Below are experts of layer 4 (counted from 0) of a mixture-of-experts language model. Rows are named router (the router's row for the expert) and show model dimensions 280-335. Each number is 128 + 24 x the weight over its row's rms, rounded and kept within 0 to 255. Numbers have three digits each.
After each expert's rows: "raises" lists some tokens whose logits its average output raises strongly, later layers aside. This comes from a sample of Wikipedia text that the model never trained on.

# expert 40
router:151072119177109104135125141158135218112060106130118125105110127138138174104143098158168107139133147128135113155123143116125105128143169117134120096163154097132118102111
raises: ").\n\n", ").\n", "ová"

# expert 50
router:094131137110122171142109171114136189155099117103119121139120123133106163117101099129110125128130167135148155124081123116103116145075139134114164102154166155136166154136
raises: "49", "20", "ñ", "90"

# expert 22
router:139100167119092120102174112113145171115114119121132120111084119093146143081155121106123125108122148138117148141104148124091137136121138118129121144149150113151123139169
raises: "ments", " villages", " seat"

# expert 37
router:144098160157128103125156106148104196061124117092147106081136136134122127073130107132154120112158145112120125102130116096145114157113126120113130099155155123115132144133
raises: ").\n", ").\n\n", ")."

# expert 56
router:142113094111158140152092091145116148115094096098118100164119085096108124094110072144137127142123083159113142147124103132143104130152139123123108167150139094186124119169
raises: "20", "19", "90", ").\n\n", "ech", "77"

# expert 52
router:134087126100136089144158132083104179108113137125125114143129144103133124086114139158105111126070116097149163145099130160158154139141132145119130116148157106135164155100
raises: ").\n\n", ").", " satellite", ").\n"

# expert 9
router:101108160146131109110146092108121206101118098117137123149131106128143178150144111127096114124151140154134142138120119093123129124099139099085104103151153097111154121138
raises: ").\n\n", ").\n", ").", "shire"

# expert 26
router:137106160104097144103123129128109182134149112145154144160103143155118112122089092133096130107111155102119144135103115129152092110119110093111101148129173087149126130140
raises: ").\n\n", ").", " yards"

# expert 15
router:139089135143123122116147140133104153104125109108110102123116141176123153149151099109118133136158146152097119150080141099101119170084157165096110137162179132135137116124
raises: ").\n\n", "\")", ").\n"

# expert 60
router:115123106155135105133186130104138160100134119079142114178135124166137155107154106138110146094110118175088155143085088082098133105106109125101165121151151136095096132154
raises: ").\n\n", ").\n", ")."

# expert 21
router:114151133146163133115089154124117197099113116124135135121168140120099128123132115152153161146117159127155169138064101093142110176115104133092136115152141118138113156102
raises: ").\n\n", "rated", " campus"

# expert 14
router:144095150125160137138162120133143174116120140128128111113115148134136151103133126119098140091155158175131128132107109087128099116126125133108127136177160133151181096127
raises: "\")", ").\n\n", ").\n"